Experts of a small language model.
Size: 11 layers, 54.8M parameters.
Experts: 32 experts in each of 11 layers, 3 picks a token.
Below are experts of layer 6 (counted from 0) of a mixture-of-experts language model. Rows are named router (the router's row for the expert), down (a neuron's output weights, with its number) and show model dimensions 0-79. Each number is 128 + 32 x the weight over its row's rms, rounded and kept within 0 to 255. Numbers have three digits each.
Before each expert's rows: "raises" lists some tokens whose logits its average output raises strongly, later layers aside. This comes from a sample of Wikipedia text that the model never trained on.

# expert 9
raises: "\n", ",", "==\n", ".\n", " ==\n"
router:086105124157135171091162182103204098139163132098122096126104134142135114175164107130127108142165076134125155139093119111147131182124136085149162114168108071215135129156169146180093116153155106134135168131097067147120109141156127097138145088
down0:117138113185123181142137139159137117212101113193068134135155125121140176136077118105124171162130098116144129072123209173115163050131110094126158104121168117129118120053121139098168144097091073119111133138118127136067169104147144148123107115
down1:112102098112141155107231126107083053144114113108099137123126152132110092110104185161143145115052122127133076136082063099175080094080077125116086122119112172110124121153140065179140091142133154110060093136163122173087147105138167150080159198
down2:186116153085146132133136196092129110134158132103095128152070122109098150119132132141104167124147144028157076120132133091203120134147100105090077178153055148170074166146127158120120131177139149094191143137117073167127151135181120076163112163
down3:127116155164141091111178042109147115053097101097125076142222094082157145123073120130168155133121103118134144125202104132112107134142166193135101167135174148080110146128065150162171129107151144125134144107133154142119166168061176106121138109
down4:147045072126151127089078147140122145175175099159171142123078128100097104197103160084110124184154139065086096099142104103169095130136116091167143129093129111117165114147154097098144085149115079133100116074161126099114078156143064149141123162
down5:138140158155120146174136135119145178150164178158057157152111099125139156095136147150086194181124134115170128161099063145104123155128108174158103055071154186168111144097138122135124114115121131198177122168112129155099159123172111110133114133
down6:067149096123145082089172145175131112200119093100132127122155114134173131150130106148174113113154158129066127110168137136135093112088146152172121127129160106165166126170145167108141128159171083164095149120116118139148152122140117173136127102
down7:134126132103105122094117215174158136160136101086138127076160115142172106122097144140109103143116163148116101109159109131165119150139199165099099087116075133110147142179100181133112162167175078143155156095105102069131130127154145085105125089
down8:138126126108135146105117122088054185181113104121114120158157103158136190033145112145094174128128168172186179149102138108126153162152088121137120139103142179114091104130148116114129081149109168109161140105099158089191176139157117089140120208
down9:177139122112135105125090143166119154134150128157095148148152118176110153129155133104090154125152124077143098082202104131149132130113148061134146105103099103158161178081076139078110178141119086100108162117115183148145138129148084160093088074
down10:131123086156152109109154126126098121150153165192128126139179150125132142144174139081116114123151073097108137170110101146158116147062163130128148125137104117152152152125150168162047136106109104173107129075064107121129104113142143140142088144
down11:143125144105136163135140162159127028135148180090066134127150131137087141126149144154129166112104093131117182109133207145157139181040110181131116110100132109112157113059093078157146145097134139106044109115129090176128157146126140164136123129
down12:104161178137137117091130150140149119156088081135092147093113136094104100171043134086079150165111154118072100135148102147159086161161130175146132161095160125178152130113115065129106147124159069130136160080098109117107146143151182095100139146
down13:170117112170107131154155116163133186114072102087121048148141183161141147097158094130157168073107141091171171152158145096099142057136130119156153110151120137164142067126135163108099117088131122112099210142163119106199112176148088090175166121
down14:105103170116168152123097115164137179139070137160115111125090136142155098167175113132126189172121103098089151106102136093075175204135166157134104141108160140090108125097139184043123060081202134140102109092148135172107097118149115107156147152
down15:098121112123094153109115171149165155210167154116188158080167152146169112152180153160124168074119084120158132161077129118161115099108149116147122122175145154199169138136108116112109107092118123084105086098119150088175114113086114101132148134
down16:158095121117096080137102152089141163214129161117112135184158136139083128118074128109109105137153155089171061128126092131178123105123081153159140111124099187080093145158121092105088104078160132090147149159104097119095104065126099130087098170
down17:117102176118150150105132147122093040109155138121140103159175142094097105127119096096125139119138123212093091171160172160177125128094165172131122191157095081178154153127100147157100079154114121094110103161080113124103162120148124166105134112
down18:054131076159195163139099143135049143176129148110105096162114087070125128113128178171158089153144119119127147097151131122101091068168088066147084127138173105124147099174164099123139143144129150118139177103132137162149157151197093139119164135

# expert 0
raises: ".)", ").", "ville", " era", "%)"
router:105172172147194111131164117092142130203143107125072132102105116163136110193094095124144180113181094190158103145115113059114126132116106156150093145132165142148154174138160161138164123148178141203128089119141098166112082137165129130137132113
down0:093151166192086111112122123134140086069132079147108107160141116120115134092149117069108116151122061184178164099112114137165140118146164131157171112149116144084150083162094182132120155130172173125106161105144037125113127149089139100179134137
down1:109112112104126046100168097139125133110086085162151185158090134193127176106176154174074088094160099093124146122141168151113087189134167126148080116107134099151106091147095125109190113149079115114196158185078116181105147108134142144046121058
down2:163076153165110168133113084159089199170223160091113141055107095141136106127069166103084128091120092080106097081113154192203091121151102148137199150119145138132115158131144137116156143158187125093101113104127117133122142129163133117108118090
down3:120159115097058138127137178113181122170153154184118098109119102141106126196093089149126061102098160121048061091124094109096168139177169145112146120145111111124111154131128143118121131141129138125150159033133151082117129212064086129143138131
down4:129090079149139140090097133098134152147162137135205123084148098074169086079127159141128095135123109118141036085123115107100149131150128145119099149110122130103149135111155124203097062125191209099118129115105148093108135125129122157187125132
down5:144087210128082149133147083081079059044126147120144103096123085092135123072127158208147100127151170074015170151103158138132191154121136117135123213159115070097117093150095154117088101136133140151099134145153117134177123114153157107108142099
down6:179081130168093125152152106153080172172115156080153161135106081160126141162098132105135138132140122085145099144087117129090063114140154182073107102187192069171151120089127155149176076171136112112089119173122144129106127060171152082104136129
down7:123110042114105087109159089097134170082146135146148140165113184145062099094157132146086141086143125138117111116105168136126139097139124114110075113091182157120125184168187119119132133182131127046177132228096167157101119134135147191079119149
down8:111117110101121162146147122123071100148086179197145059196140097126100063159137186132088122205197185125130122079141174115111124104123118073117088142150119122128165075201220058170116125062115083146178139160129217198158127095123154089068110115
down9:121168144172105091136148136166086073088147203129168158132135140101179176187095177170130107092131139142085122199132106130122122152133210090114100096177153149157174143132115145172160131110166134091142107153096129114120091121123106095129086149
down10:101184088088150109097158150138172112086220109130132097114110144107137107080161042154154091107134045112095105107099131078106110130129138136121129080104145156101179108181135138120170115172129136094126047126116126164170140154132087149176125107
down11:107136121148114161109153154132096095151130067149133057083168180096149087091187158170160122130184142098181144092112136116144114105178077082138103113130129105099129162138158141104072139136104086105114114083157125160123151098088071149122177114
down12:176121156144131140125197144154110107112149088145107139104164166057176125088190157093089118134139063066147113108144201136171098092113139134150136155178142084054172125143101131156055139216137114115124121091144125146147188135132155102177095126
down13:132143093163167165084142125088115105090110102100124153135151142136136144109127148071131095089061128130077189119120145109122143145135101088127072019108147197139130116086096145133129117192160161139093173172058121159156150135141099151110076048
down14:093118135171106103189110159095148074128087169118129124153157107172086118167136104070094128127111104135155165148140174167115131156085114165119156064072099086115161146164123087134113141079115057085173173109143119108106147122155167132134098121
down15:161143125134129086149155109131128146130213122102192156134142088138081171123080086187127104144127130185071086124098134085149133103128104118165092189130097153113149092158135128161163136156122196162125091109060155078165194123139114129131116158
down16:134155053146149165151161144143193163207081133191101169135138141150147119149120099076126124191142124087165161137117154124118153155139146084113098107132084139071156137152192118112109155123161104149166150092097058120107160119130103176079109115
down17:169096135126156178099128110162088145105158153140147121113103111144190068182122076094179114109083122126166107139150039131119141139128149112137147162201092150156096110110094168088177066115144139106069130094135089112134159106149127041169074131
down18:097130221191140128096139087111087100112131171183087114158115085108138080153138126118070138166119188153172157159142130200127089121109182118126156132161151133128160138129072121102135119130151107094120146161145150099116112093152116142131184131

# expert 17
raises: ":", " total", "\n"
router:115155135141136133170170158139139096152164091078166087107131100205094099171175106142136158141142172166166114121145125113105089103113070140121138203125191077153169135191180137137108097145134097105142084121127118119135129164114125143176113100
down0:101172119081090175139059127119149114156143099128166129103116145125113101131159175140105123167150127172180118120075121137081105124155073137119154135145143194094151145103099092142122158112090157107110121128086203148112089129146069159122092164
down1:116194150146088082115150173103064144139084158103054111158108077103104146105149137146118114106177097144197134162160070137129184136097138162165190122104156127086094109124118160182139176054055094158159108166093141152081159085124115181215159100
down2:101177143108113089119142091170171102131137169084136144145132170126111099102069173116107131097177111188133191163167159204134130131092108214098165088101108143075190118130083131173093165069202096114127131140108124115100124102087114173108182135
down3:115125127109109155227160089153056157094061136146141144195123115081078131191109159140110110123150127101090068138139127128166077110116133134152193123155108177111172115179132097142170123106162128130127129208112164114129087059139089156111073125
down4:112081119103095092116153137093115142136133148133087109097103085106125096008132118110064069125155127148168129076121092198132122114136182166118156106134095115115174160078157174080133152142148114171107149153182063120169131125070123118124102103
down5:068176119129135127136121105101118084115074106101109132117094145102121128139120174146146205141133092081122153097127091140144126139185089136201112104145118118086110112169096106082128120171094172118102093130165118185140101172076114151144159148
down6:114096092118151071129150098154124147132148093158222134139114137233136104133104130074122092122128146109106136132143177088153135134161181083163114190121116122122134098128158115124162151097103138061094090142164111171135133105121111104224063122
down7:147101076083089177203108093143118103127103140133129162123126180131157125127106166110161063101132060059106113140127129139079104144108109127136119134121119135140112135159199117127131168098135090120154102101152073133177112134160132126146078148
down8:098128136072101146112123124125131059179123166171170176145139141128172178124138055151132089129139093101125096138126155090150154174140121147113108069125127108076109151134095090189095113087068142149148184123136063116165162098158128125099149154
down9:124114164235116158112125149110083145178066182122103123172105089135175165121108133094064154103103183132110125110139108161152159107102164209093124101144088178143159123135135170162158188132168165170110178095107100162166164122129179130097140214
down10:100167119154115163113109109153138121166063076144106112099148105134126171100064154106124148173108078184160128116135210161119149081124157113109126136149107146115179155130099183132097129145121165159141154079146055166117132111125105118125123167
down11:097159079104141110079130113133141116156103122110091116141161174116154153116141155115159126114132150155122139150197181178127139177165120120124121134143151138135156117090100135150080125096110157067155125117133140132139151172134111153169175106
down12:156126096086111113084133143166040091148110141167113083184152164131130207130167151102083141128146081124092121200098155159124110097176133149129106128104128110114103134101191099153108104097095113066172141089122093132169122140170147157146158165
down13:076180105147149185089092167111125107124096116118140108136192149129114165147081100115202103129160125164173128077084174085124118114130111204159114080129173160076163188090132132121071166147105120161115122142171085164177159172122144086112162161
down14:132127129149123097146148087180114156136215077128174135135118063136167114093159135074094178165125095163167109178140112098158152138148097126123159110104107121115143073074088082112086149130120084128180137189103126127175116106108145170147129147
down15:123087111064154129093166075077123155155149149131105137129146118141127123039133145140119166188168175113162115126067177148117146153119170120123117146160104115113196120147083086141146118074103147047198110150115136149110127150121106146127109113
down16:130142170140070059114102103145115097118163106165092106130155139138102098129106064150159086152139126180187135129073125141149087112144121153167156156142117097112137120111134184124135147137136147064163122185152112163130139146114161135135145137
down17:077127152172108175129099148133182110110027105175137110153091137069150046143088134139102154138124145092129044159046154082149132168108143168106132109124137134108175127121129125161120173175185081127138145178091163141177181133122143082136133179
down18:105133095124125123104111123114129199147122098163122159091143120126155173076134078106039096132155160164152069127103178114107125158164165112103150156136144152104140200139126093145123111099120164077149121188123120174104155123123111108125072121

# expert 3
raises: ",", "\n\n", " ", ";"
router:108197159122193117096125196149164111134156123143107062125159137141098106129148109110119171104156123130160047158107080133130101163123049140113130123161122098156141134112142228164147128136137112135099126059134110155140132120182124133148175077
down0:067088144129125077035109138061112115206123097066168079115102133130135134170159095111153140115126088166123215127104167162144108104161137111141141188131150152172116135152109140092122142185112154101134116087115134145106108196141118080190153129
down1:089143139164108121135099064144131119107112209165074164151137172140102208086122171047153154111059143119093125142123152133130158123140119085093088141158105136141152140057107150120155133150138079092077147095118134126103054076126135150140161111
down2:149123143150149134153111126144156144138120109110128181143137126130151144107098125164106072117070095066081093201128096238160145078121142151116105054100143068151140125066085156083074127103050142123099139115086136145104215159123143121128120122
down3:158128130118128124121077152102100071142171125123177110117109120094196122188156156140137163130181112152071116101159142160106130104125146139132112148133154140150162123116161134110140146164113057177102146128120118043119097134119096129164089120
down4:166127127107132097148092129114148100163138144153146127156198128105155156213049153146172126193083120164128139085147173157138099108153099124069083100150104094152096140135167156073132143099119135174102138075201214118118201158098109179109129152
down5:117180135126153124124105088135207114142130064155116139200102179093184202195135129118158038119103127108078094145118128109094121090141096143144107188051116128124173098111127149097142169128105188093132162073087147127118112207132091175102078181
down6:143135127123121081121104146129119140081119152162114140128187111126124125113100138110132115123122115128107100133170086117147122157139059109126128094087100115082149128109118174122118200086043122102148131148148204136133255118145197081063130094
down7:121157092155119083090126122108090155143078148136175133123139159124118163123154126088111154125121114117140156135150094156155118121134097113168140129087143125119078095118127148103124173114048126128179111122167159123163254115210140036179124088
down8:114166147125112171170087170126142110117153144188154122122043140156111117101156159106110171103107078133088128117115135101135149141091188126123132097098133116126114120126121111192151143118079137112165127188065138182106241098079155105090148150
down9:151097138092146128124100135120120109101173085116152072146180156137097164193065139114165074192099088189174174089137107127128128110145108126120104063115118120122092160143174108098105130091097142176095127100187205069112209180166094171144106159
down10:077168167121079164142138138117125121084078217110135155227141135091087089077160179095079213108150103101090125120081150148158116129098153161125077155134126128163109068125175145193148138110166165149133132101090102157089229141181185156085050206
down11:164125049126112145143146114137122153166129135087136157129078079180166145061130089127149114105080095128105130144096140180066127117139180134218169091159125193107146073095106176094070145155138068114104121166105100160142110175145187070209081146
down12:146147148160099084124107117146177145131154155148150094135137118136153189136062078188150098176161137154107109139114100116103138146108094114110134146181112123081113192140139144101150177087158039179108150105146169148152097128069098152114163107
down13:123089117110120163172093142077191127156101147138074157129087137114127172112127147114156159089108159196152107128102197173169100120151117144131106102072124120162133142145097151126115165088097162122147173108087180154159184169115093181094137197
down14:209185126185155108083160115113125168085159087145189149115094122102133092128151107073123055069160138178109161100065133133153151149125142134126080135145186102121150090142111114099115088140110113133122101165162124088155078139109196081112138148
down15:141156077143113097140144118124083166119071167120104118126163148158104132167096114083104125139148150154138146136154160138137117073175086110139136148103086154119098158133130102141089151119067089165111118121161172139123255115140149063124174147
down16:156111132085090215080187179107165049153117097138077069100175122145119115108103168161133114103122148113092103130193142191158151141088148087112165117188163138111119162132191158169083105157171069150158124106101123096129109168138182147119151114
down17:122144071122117080120132121140099153175134160117149155131111104133152159092138103152143159132083120128112131140137170173126114136156110122149147123106106142115170148098155201145075149121035067064151122114112153120138249147179146132152133103
down18:106144114174095200150163086119157135133167131134125157110139168132105143150131126157172106116168089095135132121129126119138110112091050081201095107118166118098093095131112131112168143094121160194142104123134132088158168148116101140137133175

# expert 16
raises: " enough", "board", "ared", "head", " possible"
router:121153175132129158164117106074164141122175141159105077087090113124110111157144081098121112072136113138130116160099154126070136126106138161123109127174167114200157145168172173126135139130205109214131083101175144149132126164135129081155110124
down0:132122230160113113141186144101077121108062150095130207128102056122100109129140182145142128108119144152139141160192146077080128178164122150135090160163123154095112128112112143151137113052238173117107165103120086138114119144079108080111136135
down1:091106156105112097137125157138144104118094179185120087061186091129079126103141089223114095143107153094110110111081119176135202126117087132139036087209102138175163112131126101136128090166146093089091070091170136148066154110166116135110128134
down2:140132139110175158124139139161087114116068170125079143149114072178164109116098138090086095101177128099157114146202161150111127089144194104127128158121143175155160114073112081132104137095132140142127170108134145211141157148165164132090166182
down3:176133129110131110104122123111118068066107132090066172101079133112121074130182107138178097122122122105173099120141155102101098132090138117198160114180165170106136170163132102155175107108117138144080137180095118155145082090129135103151111132
down4:136128116130155140177126125092133131065097138102140195150101122103125128115142159140096118181123066084101159107088155103140119119150169117102093131134104090130164153145143100143087141044181188190213160129132077137108106089114128098129070139
down5:203103133111110067110041136102213147104125165154111111149178159095198142120105093119152079122128080138094120152114102140121071122108176162100081181137124126097124093074149146109149154103119141177126126112168093133097166088153145133105153127
down6:155188127168092154146136116141135114138088095092133130166161162159100153160145147140080120172151127147126242092146181121126147081106092123163143158126070126153152139108136143133075083101097109146164171122150121173038133096153031120177137093
down7:170171160111169114152122145146126093087097023109104184138114223120116120134113120069171119101108109104172113126142084124172086073182114111156120111096073123126145103099100113095100137117112165105079159099122106142123134148119127112177086184
down8:105107152138095041134110146138149173119124129169101125151141161145142111178152163146184180166147137157123146109037121108113103151047110147081118178116184162095133121146118119082137124121114083154132129208135113108159090133090133113093108153
down9:115110148115104146135139135173093100153140090128103113141115180124163084060165151116111151133139122173082118096062127169135111164137109106176119092105133133140183107104070128124064161135119109069131123130068105153158133104135137097107155097
down10:134122088168164119114115123150101139104157152102170122151132136155142134194134136113156098103149073127095111161161114140084100093095101132070181145106111096082109223086117155097061156160090176111073071124174213118149143151134152148133096133
down11:130111107134154140155132108181051138100081136140113108163141088131152166160100116124074132112166139155135139124135151170118115106071115194172101149072102115216186120067154063179141130076057065129127154118121100156095188095166132124074110078
down12:150161113147185081102133080163157165127114096090182135125117159132083111138108114152178173136093178114094164129157154168147170086088104088100112159172171142082098183147090109222121095108191099059086155132021075148077134119151147107138151122
down13:122109113123111154121185134154114106114159169084134136186086141169174165128136070114096174093147171148129180091163097151193158168165108101154134131106080117151114169130143157082133204175131118135132149114088117165113171092163133121107131133
down14:186127152148143121094145120130153159110101124157118133117131169155136125098189157125155124069099126126099103112114123081160183124149156080148144086106138127107077103133124149096125143066094111149121156118117124138101163144164143111136098194
down15:120105166127126118144081184115146070167129144166117158126106107120128106075130115135121168152171099115139182128035128170204133197119119168191154116131138099091168109167153126130121102123084114121129138139120142109111122163169138178144175145
down16:128161105161146116156095141124055118071207179073121159168118166043118113118098140070138134113080089132126139137082133102152112113147168123138189116146069130116127137132127193149158150157156109101083086145115098091173087177103112146158121129
down17:173136173122101097077140120146173101123110107138151105187166128135088141178125152154114168137187166117115119096196101104167121144077134186150114095121152071125155160150134139098104101114144094082134128174048114134122088104119139155137135063
down18:148070078110136089161128149112150148141111106152131124169173123128164113097150135099139127124144121096114120103065155165141071155088131133143053198141119164159131110115138120086089073140158044106158128116141062132135171123142127075103145127

# expert 25
raises: "hes", "hen", "als", "ening", "lav", "ge"
router:147152170164142141137168155088175116117127115112139134156081137144110070179169122126161149120137125144164122117099100081152130113120076144172169111169176108109099105159169146116056133125179107171124079154124093166107088099161125136170103098
down0:180164165148130136117134145126129100133087151079124166141186116088109105122200088124097114134115181083115098167111148143099142098141120140161098040155147103096125136116138077120132116145145119186105153096138160135146152105157148126149113135
down1:154106092071132161171093113126177133121188150153138126068159129120117171117101144195149149106103121149098160130078146159089101129122127168158157069103125108149118148140116177088127134126196098093124111095133142083155136128134105120129104152
down2:147132110090134111084163186152121144088136092145131147152106146180099181122182117077161215152119104176195093159092123153108164112121134127094077114129120136142124144094125128176176116169110094157142136210116157143176128098067160140151106103
down3:096147108176125065063092095058145095155098155118108195129185141087141135068138174090077089139098186163144144091127130126126074064120151107184125138115110132143152212169137131058190098163110093105134154080136116107154104150179142107123104150
down4:096141148096103133128141123086128160160111105107111109150120132157109149064115124185139154163152114084086164117137154076110148081146137117107119107161155112203162080134084110165164178099150204090086134184162145153104130134158107162176132100
down5:124139149111160143090198182147128108121172143087064132125160135151089199124061113141128096105115082161172114149166125132180170105103124199087085145113083110139138112142156118169126119124119144147162090158044127131184167147149155154131148103
down6:187152098120129152130069158114087108128175153130106084111092156113081126154159095172045107125125110153108115057111165100167089079128153118167134128141185081066151123108176109184130087096076113131182145140086161151146088103111155123168091127
down7:107174116156082159095204138077209184183134090161090147151175158106151164067136179054137099130178142188135117161117132126144151104132174170133113130127129130135142216108086095154104105114143139157153155138122082196078104181116154122144075093
down8:097168207147125058158107163112146145121142084173114147116108131076168170137109173102130136125118114062099088143172131067101208149180170101096079105119094087179109080115097079111123127142143114162141122137099080218099136114109119131130131064
down9:110098116126128155146096103070105113108147108143120128083124101112173150092118103153115119150192125094103197105147137158076139158093129078145119127168072168153149114149155145064109110144126163166086109126168127186145135089077113160198121157
down10:135100120162140120117172180208138106154154127125075149172147112049188152097094150145155086115124112159135142122099083225159126140147159157081157106091120117105081135107055132109092127119065150111167115127077149105106119156145132142211143167
down11:127138088106091094125114147119136172124158160186160128140083091133101100134125128141141096120138121076157148103140086137113167098145105146123180064153161152198143133110069113093171155120140124121075153126086101181075119108169113087092130122
down12:151088215171174138141188175174138151110105188106129147106112150117165113220158111133092130096159139153155177130148155133164123089108140124126162114116077153107121147102130109152158060115155097177139103109135157135097098066131083147146124190
down13:137136166108123151147074089104124110138104183092100150083133163090098138169108099098164092148138081084085098162112122155135057170151087052118118147092165121189117152105181142125112124160100135162099091136135135105153111106144116189158073128
down14:115136092134101210186115132121181195131102115129116126140150162074144135140161132085075086169149128132106113055127177058120111079084167121144127161144130072079120168108114061068130119135123102156117097096160109108149107149101140140122108147
down15:130092168129117112195136168170137131110121099143184144140100121128139058129126146126158081168131133141049093145099204120094136129153160099108081123085085096106162102150138171120141105107096146071170086137116151102098113121142144092114126124
down16:135137124196169139136128116121123158156120154135089124115093153092158115136144183077147087065086172157143156162114127131119039116135142148152146119102085129111126183142125141109132142154142107176112130117071104115160097135136142110103135169
down17:158128125116102150163158127165115161157118152134185085120094137148131112061119121132133131170174131106132085141157161089093141115153073079114144118177108188097143084206136132120141142162118167126119134123136189170093107116159121168108090096
down18:135124177149062119217148128116164143167127114143123088115142177159107109119161147129165100115158184097105110145092182140095110127131161092145134167112135107133159086153148174130167132141082096106143125060091117075108131188119070102106142054

# expert 8
raises: "\n", "\n\n", "e", "à", "}\n"
router:112184129129181177094151108129189146151143066164126101129160096186144110183121052123145150112146104140171151135125129128084103130131045126118135136151130110154146191117153174141101101132086100095137121098127140165155093135110103073170153136
down0:125116108108177128176136123097127101146089135161091113165093055107114076091157110092130145161102179039142145110123104145169093092125184129174114150141174088158109092136136122133134128130128106146126120200098130148166118128143179171115013176
down1:085121063103137121158074096114113108145118124168154123163136113218120130106106103130152140158103114163151178087113111155104172156084123144177169110127147098160115140129139074122152115084157124188095153104148131157147108142079058076132168104
down2:130111086122125122177101161114073163110136145104101152190141131151133109086158068079136158106142109063141120157126146127102173135151100152124100110075137164147091134073128163139068121112100162156090118112141114122139122078120147139101141162
down3:081173083157089145112129101123161098106142074130111062159126141112182092110140146121153176172085133063098120071156171141140101128148121139151127222071106128145109156072144103049080135113148122132139104121135111107134091186120067124132140152
down4:195138108062104142185084105102059138045155129099075136121175098100141145120111097124174091144125187089116102072087138121120097070089071122165109137166144164155061152058160185140168106089163146122182133131170122127156130115147119180076086146
down5:123104154134150143113166070140115096134162116165124113130127096081122145136145201173087135165120102172115120126109166153141181096151143151126153150103121124093198111122087100108143069078099142152109179101124053131088102142112103158100102147
down6:098139152109163126151105211071146175062137150165133140121096105114138189126190120158143160120128080139168099117162080135182144111056129165113148108137190170127069130173150164181127091124140100248117139108110124061098116110145092138100124106
down7:075118103149136128151149156138112115112176138125188135123116131138120183209100117120187128178059103120120142146172104092144126161096152092124107124128055101096123126140174145159165094156139116146178120119140136145123072057105106161091098097
down8:144113123171083104105132097144105041119175127204099154123140131083140125082130098127137146171118207091090133098152131124065114112094227102105145158161085087119097153126180138073141094109133143156157104124156155139148089118135154124089153156
down9:103128145148148098096115129156088163108115124150093155078112133128102155129129098136097180093137134072138091086161156091069110104139162135173099161175169162193056190104117121104076109156065104166111113146092128134111140141135164114127158172
down10:094117090106147121147156151172108118155163103168170161176179184147177129095090111107132192148153160089099112147157144151156181115079193120138115152128138054145164080158155121120106088153116151161170125096143125130086106110135086114099145135
down11:105139145106091164135126153124117050147068088061112133061111137056155126113160133093108041175142116179095162125149172098194108136143135098139132095130171115105190143167138082132150145180135205183071132161068131114120094172108093102102124127
down12:129094130131085148105114141108107099181200126144098100094084144131178146148148111152115142179122158098116104135050143128062089172185117162155160187126123097156087093110109081094073138107169131046100138127203134122090133117114135113175153104
down13:163146130117116095122130126109150113114091099141076153060119179093101162180101116147189096080144065209124153117129075123138093164167160142124098130123166077105146182144071133081094178127134100139161149108119073098117174141108172108086155115
down14:161119142068157172154138090126144173158113145122141087140097137194122096083201146101115144109140139119098111164092131118119161084148100157139147144124172128158195148127150136113093156157112135138093126167074131124081135184143155129120181117
down15:124149085139105103114160118156186195126149080121101151120089149155107165122166119105187169070136095113128089132144116113104171124126074086168178094169168125092154150126103155168128143085137107105124121106122140069111102131126117124134162132
down16:158105119115183130154196175142116112121149136175096220168129082145095121100175124125097095179145160163130087176146155161090098144115172150113100088110120107115161087158161138126115091104141181133101143103144125110159110092162069138116127100
down17:150106057187093106164078091121120163200092149131074106135154083152171118115093122153106144094113122151099168150134143162081165134146167211177133157141113075092196129128047121117174139126155177120118123198103146088114229107142130121141146168
down18:137123087173127147150192158122105166151142069102163144135131104137129111124092131131144076095107116129149154139116159175126177060116140122146064125116152122172122101170149160100158134200073143172115111106114136130128150120185115153051117208

# expert 19
raises: " her", " Succeeded", "rated", " victory"
router:144142137175129148106140125106116128140142067089090130074145065190093074141156099112140130101133107145126138106141075109167104123109121199169134141162157110126124122191150133118156128171152085143134048125110092145126096141118084124140103093
down0:151084141130186174153070162173140195133162136119110149147098138088175118141081248132155153082155109116180163124136172162118114175075117111169178128097130148148110109095091133134097110132163137126133116076104137117097149164138122143102154137
down1:121124113110132160121123104138126137164093197082065085155140147128165140070132142101121114184097121112108224114161134136110131123109123162136131120107081146164133176107149092133103151163143161140138160133123120162107121162147092155128188186
down2:107156191191124153117138156109115098174104132160115113140167075149112182147117167096132147101149071112113125132196124131127158083171148104131144115150159128115133113099071147118069097133139129126160092140195139134130110132117119123191118128
down3:121126138126113074109149086098072144174094137149162192147102104116159139129126106119132097060134113119121176119153133123188123186176141127098145100132091122090139123172070100160128125168169179127113163142129126151124127111184131085111095133
down4:101134164145126145117140169101138116058072122121141088115108134083131087159200095129144156128107141129096110105164147121149138113102136136173159155150112115084155144067146124117132139103175195145181103131168112122156087175140101167131126141
down5:188136124133157131140119135142169153147060143111117139159135153125105159089153103078146126131150102125144163058134116117210145140103115079134123117083092070099112050101095134151138165096152143144098143117088148199132150159174141171129071091
down6:117102088102161135096157116139111166110097192120082201143158094114135109162120119081125077107151104141128087124160135165091151127118166099086182155121137081149118080130127144160130135156168137131145236146174115126158123156107087131141069138
down7:065157098067098124080142121134156088121131093135206093085191154104113129196169096079146176137068132135156093148114098142110165194144131150134125136106111106114142116108152173140152176191160109118163110084105129167186120172137070177089115142
down8:035062170121110145125159102163101085159080116109162146091111138090120119108126159146134135200128131194115119156103191144116114189157120160133111149128108128144163197133125101157176074115184098157137099102105108111117143116095125099094108151
down9:126082134110110149130024173088088108109107148174118144128170153113139063200110120136134097131110106102162134097065114167134134123110102101100106103138096090125093141139054129149142072124162145126088177119122125092119128068165123160099086095
down10:179184102147038114108112156109110039114154118099169097148147145120162136100073109105117081114154118133170075125173079137142131121135124130116185156198122119151160157140155104088119116065127094089093118143169186110127115120097149105151148112
down11:103153161126093172179143203141074148123163092145123201147143179083133142127126105134045175095118130156143120176133084140081137192115082101118179112173113131175143099087095142108125063151154075142091147143075116129091126066161121128150163076
down12:164169145131115164140120138129138116113151147134110130111149142068148094155127131107141101083151094079082139141144127149140130171148131130178065162173143156105154165131063115090093154169166148068147119095118121109054138175208159156123177132
down13:070130174124079100098109129217110151047091159156156131105142112128116141118157100151141083168077138099116094154104151082181203170109134118146104126142086167098129123080139103166120124173192121168114096130157114168119120118143152071150108117
down14:119132073097158080071071106064119128092147111128131117118173124128138136133103125148118091138114070147183131105027179193130085125153140110052179160126156121112107115173156137158135085159170175116111155048178119084146148146076151107073125108
down15:138145158073187076126116109102106076109148162149177132119126142078079122182112108138086191122141136137111146096141125126102162125099158158137171105128142136138139169125110152140105116145123106148136085171128106062153152030151140149135126077
down16:154104151142163176170130134109166040101137201178166158179132090175130104179079115160130164130125164137101160167172117196091071171106068164136169163157139139163106125095125096178094089156159105095154136098183139140036104126190099128132111121
down17:152120144156181147099121168170067139118124092110075097086114111099147133125116111158115127183095168152102090112124176143109149133085122137121176081103132061177157163067091113118166087133123098139131098083114103062159152137197119141098170160
down18:097177118100087099172116133106131165196147098141139130142113082128128078093118152126111154107162126156136108076127139144127124180161173154136125140139077190121193141134161094175193164047130115103087138121109099203074141056114085115128090135